{
  "hidden_size": 192,
  "balance_loss": 0.00465,
  "norm": "layernorm"
}
Below are experts of layer 4 (counted from 0) of a mixture-of-experts language model. Rows are named router (the router's row for the expert), down (a neuron's output weights, with its number) and show model dimensions 0-191. Each number is 128 + 32 x the weight over its row's rms, rounded and kept within 0 to 255.
After each expert's rows: "raises" lists some tokens whose logits its average output raises strongly, later layers aside. This comes from a sample of Wikipedia text that the model never trained on.

# expert 12
router [143 127  91  69 156 122 136  60  64 120 106 142  92 113 128 155 122 150 109 106 134 197 110  91 150  83 133 123 127  27 112 119  78 130 135 202 124 139 110  96 115 119 138 103 164 104 170 193  99 107  97 136 158 120 101 145  80  99  84 108 138 146 123  97 127  68 113 106 130 110 103 101 137 174 119 126 128 123  85 130  86 193  80 130  63 131 117 140 118  75 189 152 126 133 100 137 125 176 167  79 152  82 108 144 133 133 140 130 124 133  77  76 119 168 113 130 169 139 115 189  79 161 124  40  79 177 140  93 142 128 119 148 150 138 138 155 140 182 104 157 104 153 152 121 197 117 184 175 175 107 124 111 144 164 132 141 178 140 175 132 151 146 122 141 118 107 111 161 169 176 139 135 112 107 137 150 122 174 156  93  85 119 148 179 164  87 133 139 191 102 189 113]
down0 [141 155 113 117 140 118 158  51 160 106  98 176  50  99 120  90 202 228 145 129 152 152 137 203 109 120 140 142 126  82 127 139 121  84 133 135 138 165  90 108 156 106 109 125 114 126 114 123  73 146 128 147 148 101 149 163  63 136 169 144 146 180 117  95  77 157  54 142 132  78 140 128 172 148 100 202 134  69 105 147 126 186 107 131  52 149 119 164 183 175 142 141 123 136 170 163  99 151 115 134  94 141 131  92  96 102 141 112 181 149 100 115 154 149 169  96 128 150 122 103 109 111  95 144  98 223  71 108 128 105 155 184 170  83 145 133 135 161  41 158 139 108 135  85 108 112 144 124 138  98 116  99 104 148 152 110 158 111  82 164 104  91 100 154 122 123 122 158 143 109 119 156 179 122 134 122 141 156 117 128 108 141  74 154  79 106 132 139 143 172 147 121]
raises: " the", " its", " a", " their"

# expert 10
router [124 136 169 132 131 162 136 141 157  82 117 178 116 113 170  66 179 126 130  72 140 103 126 179  90 205 144 108 134  93 132  55 112 121 134 108 201 163  96 106 147  79 143  80 139 148 108 112 157 123 208 162  87 112 132 130 142  97 150 104 131  94 142 184 121 171 133 133  92 142 142 134  77 174 116 138 142  49 191 143 111 120 145 161 113 141  73 115 174 142 168 154 160 210  77 152 101 121 128 132 128 104 140 163  85 138 121 112 121 147 153 118  46 172 145 158  97 111 105 111 120 143 175 130  86  72 138 134 103 127 127 144 138 132 142 110 186 134  86 103 124 159  91 165 137 161  90  91 148  59 138 165 176 157 147 118  84 131 119 160  78 226 155  83 126 113 141 169 113 137 132 135 199 100 139 129  84 120 117  90 118  84  98 122 102 122 122 121 126 119 112  94]
down16 [122 131 144 141 203  93  82 149  79 114 189 127 124  99 109 184  94 139 101 137 171 139  90  75 129 103 138 189  94 140 187 137 197 152  87  69  89 116 151  78  82 143 115  95 117 111 149 149  84  85  96 138  91  78  98 159 113 146 134 119 115 113 157 162 138 165 113 105 135  90  67 122 119 103  99 118 117  94  94 157 160  99 156 125 152 147 123 124 139 159 165  92 102 112 172 157 158 182 133 124 108  89  72  98 138 148  82 154 123  81 128 169 122 125 116  78 193 108 166  74  78 120  67 120 138 159  94 185 119 116 113  98 135  92  56 150 101 152 147 159  97 145 114 132  65 128  60 147 146 158 162 142 117 116 154 118 131 125 122 170 119 167 137 135  73 183 184 113 188 132 103 146 124 131 133 166 175 183 171 138 139 181 131 136 157  99  91 125 157 128 155  83]
raises: "-", ".", "==", "===", "\"", "The"

# expert 4
router [137 159 160 117 139 105 121 185 140 126  78 151 111 124 163  76 111 126  90 130  93  94 142 120 156 127 154 115 131 169 119 163 199 164 109 135 126 182 101 165  50 171 129 122 104 107 113 140 148 140 129 150 139  88 216  90  91 123  96 169 109 105  88 121 145 136 159 130  95 110  64 163 176 138 104  87 162 126 120 145 147  74 149 160 201 127 174  50  75 142 125  97 141 103  89 128 141 106  94 124 104 150 158  99 139  93 118 189 106 102 179 142 163  92 146  79 102 163 101 152 212 171 110  97 142  40 112 153 144 188 119 103 144 152 102 163 204  73 159  85 116 137 156 124 125 159 154  82 107 129 140 188 181 136 133 158  68 154 145 105 119 144 110 128  75 122 119 114 124 106 110 129 132 148 136 109 111  85 118 127 152 144  90  65 104 149 128 122 159 121  90 130]
down0 [103 101  99 121 101  64 105 146 125 133 159 195 140  75 126 161 159 118 116 110 118  87 131 106 166 132 151 129 112 144 129 126 145  64  90 132  99  72  99 127  83 103 110 106  93 158 133 152 144 168 107  96 130 155 109 171 108  90 165 138 116  99 140  99  83 103 119 141  97 185 221  98  73 125 145 111 135 168 152 135  68 140  81 127 128 126  76 109 142 186 141 157 152 132 144 156 161  67 164 180 179 175 170 111  85 117  96 163 103 117  78 138 140  85  44 136 156 124 146 159 136 152  99 110 104 119 139 137 184 154 124 148 137 150 133 145 104 108 149 172 126 168 146 163  90 116 150 142 147 132 147 165  94  39 103 137  61  47 123 154 140 168 175 124  95 151 117 110 131 167 138  75 155  70 124 144 161 123 176 130  75 132 113 152 131  81 168 157  87 138  67 124]
raises: ",", " in", ".", " from", " for", " ("

# expert 11
router [113 106 172  89 108 100 125 134 128 132 121 142 116 137 159 102  98 147 118 178  75 114 141 149  62  66 135  87 111  95 130 101 108 154 160  98 168 103 115 166 128 163 147 134 106 133 124 135 125 155 168 129 125  97  67 127 116 104 133 124 104  61 136 125 119  63  82 123 156 185 136  97 106 149 178 185 144 163 129  98 147  97 140 170  83 150  81 150 145 114  90 126 136 105 138 139 183 137  95 118 127 127  68 131 166 185 106 181 171 134 117 202 160 130 145 147 110 201 146  98  96 104 158 202  71 105 135 130 151 159 135 118 131 144  99  77 108  77 175 122 119 128 159 128  95 171  91 145  82 121 128 162 105  88 152 122 160 115  44 196 145 100 150 218 158 169  97 113  72  83 130 135  85 160  98 157 147 171  95  74 143 128 136 103 163 166 134 112  94 156  99 160]
down0 [143  89  96 125 120 138 105 135 131  81 137 112 140 103 167  88 126 100  82 123 181 152 123 117 163 116 125 110 136 180  77 160 125 114 104 140 122 126  79 160 104 137  81 154 117 111 146 141 167 197 101  80 134 217 113  91 126 139 135 166 114 127 144 150  95 143 131 107 143 120 109 114 146 116 116 144 106 121 134 135 140 130 132  75 106  87  66 144  78 194 108 149 128 130 167 127 139 118 129 120 138 149 139  74 131 145 108  72  80 101 108 114  65 185 172 173 122 140  77 127  61 175  83 169 142 160  94 171 140 168 122 201 168 125  97  95 111 131 178 139 215 130 130 158 106 152  33 144 126 132 142 143  76  87 143  73 149 145 105 162 173 148 176 111 125 124 137 142 159 178 116  39 128 104 133  83 138 150 159 153 119 135 121 150 116 118 105 159 193  56  83 149]
raises: "-", "f", "v", "j", "z", "is"

# expert 13
router [151 109 144 112  85 181 136  94 107 124 190 132 153 133 169 138 208 123 113 116 128 140  82 146 106 158 193 142 156 118 123 170 124 130 135 136  83 117 104 120 140 108 150  84  15 128 119 158  93 134 101 111 113 129 145 162 126 111 110 121 154 133 129 150 136 109 101 123 152 133 212 166  72  93 156  25 117 138  87 167 119 112 141 133 204 137 109 130 141 185 148 131 131 148  92 172  84 124 159 137 143 114  98 116 164 142 124  55 125 127 102 120 147 110 115 170 172  96 150  26 108 111 119 101 137 161 127 142 175 125 127  78 126 145  95 137  91  93 138 145 215 139 101 128  87 134 110 159 123 128 106  86  88 112 112 108 109 104 118  93 132 170 141 141  88 147 166 152 133 156  54 152 109  70 164 103 144 108 184  97 177 107 116  74  99 134 180 144 142 122 184 126]
down0 [ 98 151 135  99 112 182 143 156 166 181 169 123 117 110  75 135  73  93 156 164 115  92 160 144 106 148 147 115 145 109 135 175 163 150  62  83  77 170 189 125 207 124 176 115 148 155 150 178 146 133  94 115  64 164 135  92 164 115 150 127  80 126  81 147 114  89 100 139  32  87 115 130 173 159 127 142 114 175 134 171 158 134 109  70  97 126 149 106 140 144  95  94 130 138 109  85  76  55 126 163  87 192  89 132 114 150 131  90 126 142 100 112 126  72 133 124 121 188 167  98 173 118 124 150 130 121 152 132 163  99 107 112  74 175 197 119 121 172 110 181 132 106 171 133 141  88 104 145 103 103 138 152  94  98  86 101 169 118 150 141 120 129 130 173 117 146  90 125 142  95 119 158 128 116 172 102  83 115  91 179  81 161 139 128 135 120 110 124  53  95 131 110]
raises: "ar", "an", "-", "al", " and", "."

# expert 2
router [ 90 101 114 118 148 111  56 174  92 160 133 101 132 159 166 155 101 116  97 143 134 122 149  90 168 138 104 125 121 210 121 151 153 156 117 123  69 128 181 183 152 171 110 130 181  88 143 149 128 160  72  77  96 139 130  88 176 175 129 138 113 167 137 115 128  96  61 181 129  84 109 130 178 106 136 115 105 111 146 103 141 112  97 113  83 146 166 144  78 115 162 108 126 117 146 119 142 130 122 143  97 168 140 136 149 128 147 177 101 136 126 121 117 127 102 168 174 112 163 191 151  82  34 115 146 109  93 105  98 168 158 107 122  93  76 141  98 120 162 161 107  77 187  90 126  72  91 148 137 214 104  68  96 147  91 130 168  89 196  95 161  74 127 155 210 165 122 114 121 166 113 128 140 142 143  90 164 161 130 133  89 173 138 138 104 123  99 134 176 135 118 144]
down14 [177 130 106 151 115 120 107  97 179 180  92 129 124 125 126 153 179 131 207  80 134 157 154 161 111 209 139 122  86  76  91 194 141 110  80 126 151  96 102 181 153 105 145 123 133 122  78 121 105  60 151 146 166 122 173 121 115 142 142 152 122 119 164 107 166 167 139  95 128 125 139 130 117 117 113 128 100 175 119 150  96 132 140  90  83 134 101  96  86 176 113 195 127 122 172  97 145 150 124 157 173 130 181  95 166 150  83 133 128 107 150  87 130 157 180 119 135 145 145 153 205 202 152  60 107 120 125 196 116 113 123 107 133 149 144 161 158 231 134 124 115 187 146 125 103 131 128 132 161 163 151 123 128 123 141 156 157 126 156 145 120 135 153 128 129 141 170 137 142 121  74 136  99 180 143  90 160 128  97 121 197  59 152 122 141 141 200  55 158 142 102 103]
raises: "-", "|", "\n", "é", "—"

# expert 9
router [162 153  78 161 165 151  72 170 129 140  94 121 168 167 170 182 122 162 121 112 123 120 118  69 161  81 117 137 154 105  50 138  61 118 130 116 147 112 146  75 133  91 168 173 137 137  82  74 103 124 128 188 148 209 110 102 148 136 198 165 136 158  95  51 130 126 110 120 138 156 102  87 150 157 124 142 141 117 102 102 117 156 132 182 182 144 172  96 113 142 102 134 101 154 129 137 121 123 122 121 101  75  84  80  56 141 151 133 120 142 167 110 121 174  88 130 112 144 140  75  85  79 103 124 141  94 128 116  84  85 101 162 162 114 155 120 143 169 144 165 166 179 112 154  96 104 147 110 153  85  93  90 142 113  88 114 124 119 144 137 147 177 102  97 150  90 185 105 209  80  90 122 146 153 113 164 135 102 155 187 175  89  99 114 127 152 139 115 187 146 117 117]
down16 [104 179 134  93 155 132 102 130 140  92 124 101  78 121 118 134  97 160 129 108  59 221 135  97 156 173 131  98 144  95 185 150 167 108  94 106 120 142 134 111 131 157  76 139 103 174 169  44 221 161 109 129 113  92  97 104  77 109 169 157 129 155 168  74 101  94  96 117 102 171 113 112  88 103 109 107 184 167 116 145  95 152 176 157  98 140 181 107 141 125 161 113 156 161 129 121  70 193 192 128  77 174 103 120 140  80 107 119  99 172 168 133  92 154  68 146 175 143 146 131  72 147 157  90 140 122 155 103 112 155 118 112  91 141 154 161  93 149 124 129 122 145 105 127 113 137 115 128 160 110 168 181 124 140  98 141 131  93 130 129 129 109 106  69 149  94 119 169 135 115 151 134 187 118 125 199 177 133 183 152 124 102 190  75 111 174 137 130 120 108 111 111]
raises: " (", ",", " in", " on", "\n", "."

# expert 14
router [175  78  89 125 135  99 102 103 146 146 168  56 129 164 128 156 118 135 138 114  61 162 126 188 136 110  63 153 220  94 172 113 113 103  75 160 138 102 183 136 144 106 100 141 137 140 124 173 138 115 139  86 150 130 142 160 127 158 112 118  95  58 155 145 141 173 202  97 159 168  64 112 172  86 159 118 123 160  33 119 155 142 118  65  99 112 169 112 147 129  63 143 110 127 183  85 149  92 151 148 105 143 139 138 109 117 138  90 171 110 125  87 137  93 126 123 106  61 118 117 168 137 138 132 164 161 118 154  84 117 124 120 122 151 134 142  74 131 130 152 124 165  86  80 100 113 180 133 182 141 145 128 147 130 136 181 139  70 102 156 147 113 109 125  96 170  97 116 171 174 124 125  45 121 140  98 181 107 153 139 113 129 179  81 135 145  96 153  82 101 119 113]
down12 [159 177 147  97 147 125 162  79 115 115 159 105 106 178 151 115 117 151 172 144 173 128 168 150 157 110 189 130 193 100 147 107 140 135 133 134 146 126 131 119 116 103 129 136 145 111  97 129  93 134 119 111 175 111  96 121 115 175 115 150 130 168  95 131 111  95 121 158 170  80  88 136 105 150 182 152 158  79 105 152 176 110 122 134 165 112 171 172 132 101 116  99 106  99 154 174 139 101 178 163 102 102 130 158 133 178 147 163  79  88 147  80 125  81 133 136  99 172 189 142 111 146 133  71 178  40  79 106 169 123 111 130  90 176 192  67 114  86 160 205 123  81 147 125 153 168 164 154 123 121 115 143 241  97 128 147  78 119 109 173 145  92 136 141  54  81 107 142  96 107 175 163 123 135 104  73 151 156 116 135 171 124 139 115  97 141  97 146 170 150 149 119]
raises: "\n", " The", " In", " On", " (", " It"